{"experts_per_token": 1, "normalize_top_k": false, "router_noise": 0.3}
Below are experts of layer 5 (counted from 0) of a mixture-of-experts language model. Rows are named router (the router's row for the expert), gate (a neuron's input weights, with its number), up (a neuron's input weights, with its number) and show model dimensions 112-223. Each number is 50 + 10 x the weight over its row's rms, rounded and kept within 0 to 99.
Before each expert's rows: a language model's description of what the expert responds to. This comes from a sample of Wikipedia text that the model never trained on.

# expert 12
Description: Table column pipes. Pipe separators between table cells, plus semicolons after numbers in tabular data, such as | in election and results tables.
router:37 52 18 63 51 60 45 55 57 57 44 48 51 54 57 48 34 51 60 45 48 50 44 35 38 45 56 41 50 58 49 62 54 72 64 38 52 43 31 36 51 64 43 62 36 59 32 35 58 36 49 63 58 45 40 48 65 46 45 49 48 47 51 41 52 49 59 51 52 53 41 48 59 47 55 57 52 62 55 49 65 26 56 26 33 55 67 60 58 49 51 33 55 46 35 46 64 41 57 58 48 37 63 50 63 49 56 53 63 44 51 39
gate3:41 51 55 61 59 47 63 44 57 68 49 59 33 37 50 40 51 68 73 33 32 44 42 57 62 61 49 57 62 51 38 46 58 43 54 38 57 56 62 40 51 58 47 54 67 41 67 41 72 41 48 53 56 50 37 47 47 34 56 48 48 52 57 51 38 37 50 48 54 58 59 35 41 57 45 52 55 58 47 55 56 38 64 49 55 56 57 59 44 51 30 42 42 48 50 47 54 51 34 56 59 59 36 57 58 57 34 45 65 59 51 45
up3:41 51 63 88 49 49 68 65 38 49 51 63 34 66 51 51 45 69 60 48 68 45 45 48 38 47 59 62 46 73 45 46 63 39 45 60 46 50 60 36 49 54 35 58 49 58 46 49 63 45 55 58 36 51 59 44 54 56 35 37 41 46 38 36 36 40 58 42 42 58 43 52 56 61 44 21 61 33 56 35 49 44 57 45 57 57 35 36 60 59 52 44 65 45 44 66 36 57 55 53 59 67 40 34 41 45 49 30 50 57 55 58

# expert 7
Description: Organization and role nouns. Head nouns of institutions, groups and roles after the/a, such as Institute, Party, team, professor, plus table-row pipe characters.
router:63 64 60 35 53 30 44 63 54 66 65 49 37 35 49 64 33 60 51 56 42 41 25 37 43 67 47 49 66 69 36 57 48 58 44 49 45 45 31 39 50 42 51 58 45 45 41 44 45 43 48 39 51 51 49 66 50 44 49 51 41 49 56 59 48 39 60 58 62 77 48 49 50 65 53 40 42 50 46 26 32 48 60 46 47 57 60 68 50 45 60 36 49 48 69 37 65 44 51 53 61 58 48 36 46 44 40 59 41 60 46 53
gate3:52 47 47 52 60 54 61 44 56 35 46 38 33 38 47 39 36 36 58 59 42 49 43 59 52 60 47 67 43 31 48 62 45 51 62 67 49 45 43 48 45 50 55 57 47 37 47 48 59 46 53 46 55 38 59 43 53 52 45 45 51 43 56 44 47 51 65 42 44 58 55 43 48 47 50 43 69 72 53 41 39 55 50 54 39 76 56 53 67 69 44 51 55 59 49 58 42 66 34 35 64 69 34 55 61 55 43 43 82 61 47 41
up3:49 64 53 92 48 47 53 55 54 30 38 55 61 53 47 45 66 56 65 43 69 40 45 40 33 51 51 46 46 53 45 63 49 45 41 33 77 59 53 54 43 48 55 50 54 35 56 54 61 54 51 59 54 34 63 52 49 22 27 64 36 43 62 39 52 43 52 63 55 43 48 47 44 50 52 60 40 43 54 62 56 36 44 55 26 37 59 69 54 55 26 43 66 49 39 57 56 55 54 48 45 55 46 46 51 54 58 39 53 52 52 53

# expert 0
Description: Function words, adverbs. Pronouns, negation, auxiliaries and adverbs in running prose, often before a verb, such as he, not, still, even, better.
router:46 37 36 55 43 36 41 52 50 41 42 49 45 53 47 55 37 60 56 40 50 57 48 48 61 39 49 50 38 44 67 51 68 58 50 41 54 47 47 59 30 39 65 58 46 35 51 59 34 45 46 38 43 47 52 35 64 33 43 46 64 55 53 37 35 50 72 31 44 47 62 56 49 46 58 48 44 50 64 54 47 39 60 47 63 36 48 53 51 61 43 52 52 40 45 61 54 48 29 70 38 48 29 54 53 59 52 58 29 56 64 41
gate3:55 31 38 58 51 45 46 64 45 29 32 44 67 38 39 31 54 38 54 59 45 49 61 55 43 57 57 66 42 46 72 52 64 48 35 39 47 42 49 41 47 44 47 59 42 44 47 49 50 55 61 60 44 55 48 47 40 67 61 50 41 53 40 47 59 48 56 66 66 42 46 53 48 59 44 35 43 52 39 45 38 56 55 51 63 30 50 49 50 48 49 78 50 56 54 51 30 53 41 63 57 52 58 58 63 40 47 57 20 68 26 63
up3:47 56 37 78 49 52 60 62 63 47 65 35 48 46 51 58 46 63 68 29 35 41 44 41 56 45 40 45 45 50 54 41 57 46 58 59 62 51 40 53 49 61 60 24 44 35 59 52 41 64 45 49 63 58 24 42 46 48 58 55 60 49 37 52 36 64 55 52 58 42 39 53 68 51 35 56 65 44 62 64 49 53 60 58 41 53 49 50 35 56 56 58 50 51 73 44 61 49 54 37 38 58 43 46 50 51 49 45 64 48 58 48

# expert 2
Description: Plural common nouns. Common nouns, especially plural endings and social topics, after of/and/their, such as animals, children, water, political, temperatures.
router:53 49 43 41 56 46 24 54 53 22 64 57 39 55 60 63 50 70 36 54 37 44 40 43 27 30 53 42 52 50 53 50 55 70 47 51 59 46 68 32 58 51 40 56 55 56 51 45 49 52 40 50 59 54 63 43 50 56 58 50 36 57 54 42 56 46 56 36 61 56 74 50 45 57 52 46 37 49 53 29 43 33 64 51 60 63 71 58 59 35 39 64 35 38 47 68 56 53 47 42 59 46 60 48 36 67 47 44 56 40 40 43
gate3:53 53 25 51 48 29 54 56 43 52 60 42 77 55 33 51 39 53 46 43 66 58 49 47 57 47 52 46 47 44 45 61 60 51 53 52 41 59 55 55 54 49 47 57 63 59 58 34 69 41 46 49 59 65 51 59 35 48 64 58 53 49 36 42 40 48 42 44 57 54 49 63 55 57 48 63 65 47 41 51 43 54 52 37 41 43 56 56 46 44 50 58 44 70 47 73 53 53 59 51 44 55 43 45 42 39 39 42 69 47 59 53
up3:49 58 32 64 40 52 62 59 37 69 67 53 47 47 48 50 63 55 48 53 45 39 51 44 47 55 52 42 59 54 49 65 38 61 39 45 56 41 62 38 43 54 49 36 58 68 57 53 43 55 43 47 52 37 29 33 48 54 65 47 41 38 41 68 46 45 38 51 66 57 47 44 57 56 37 39 36 59 33 42 42 51 30 47 38 44 29 39 54 56 43 49 67 31 53 56 38 44 52 54 46 58 41 48 34 49 42 64 42 58 55 55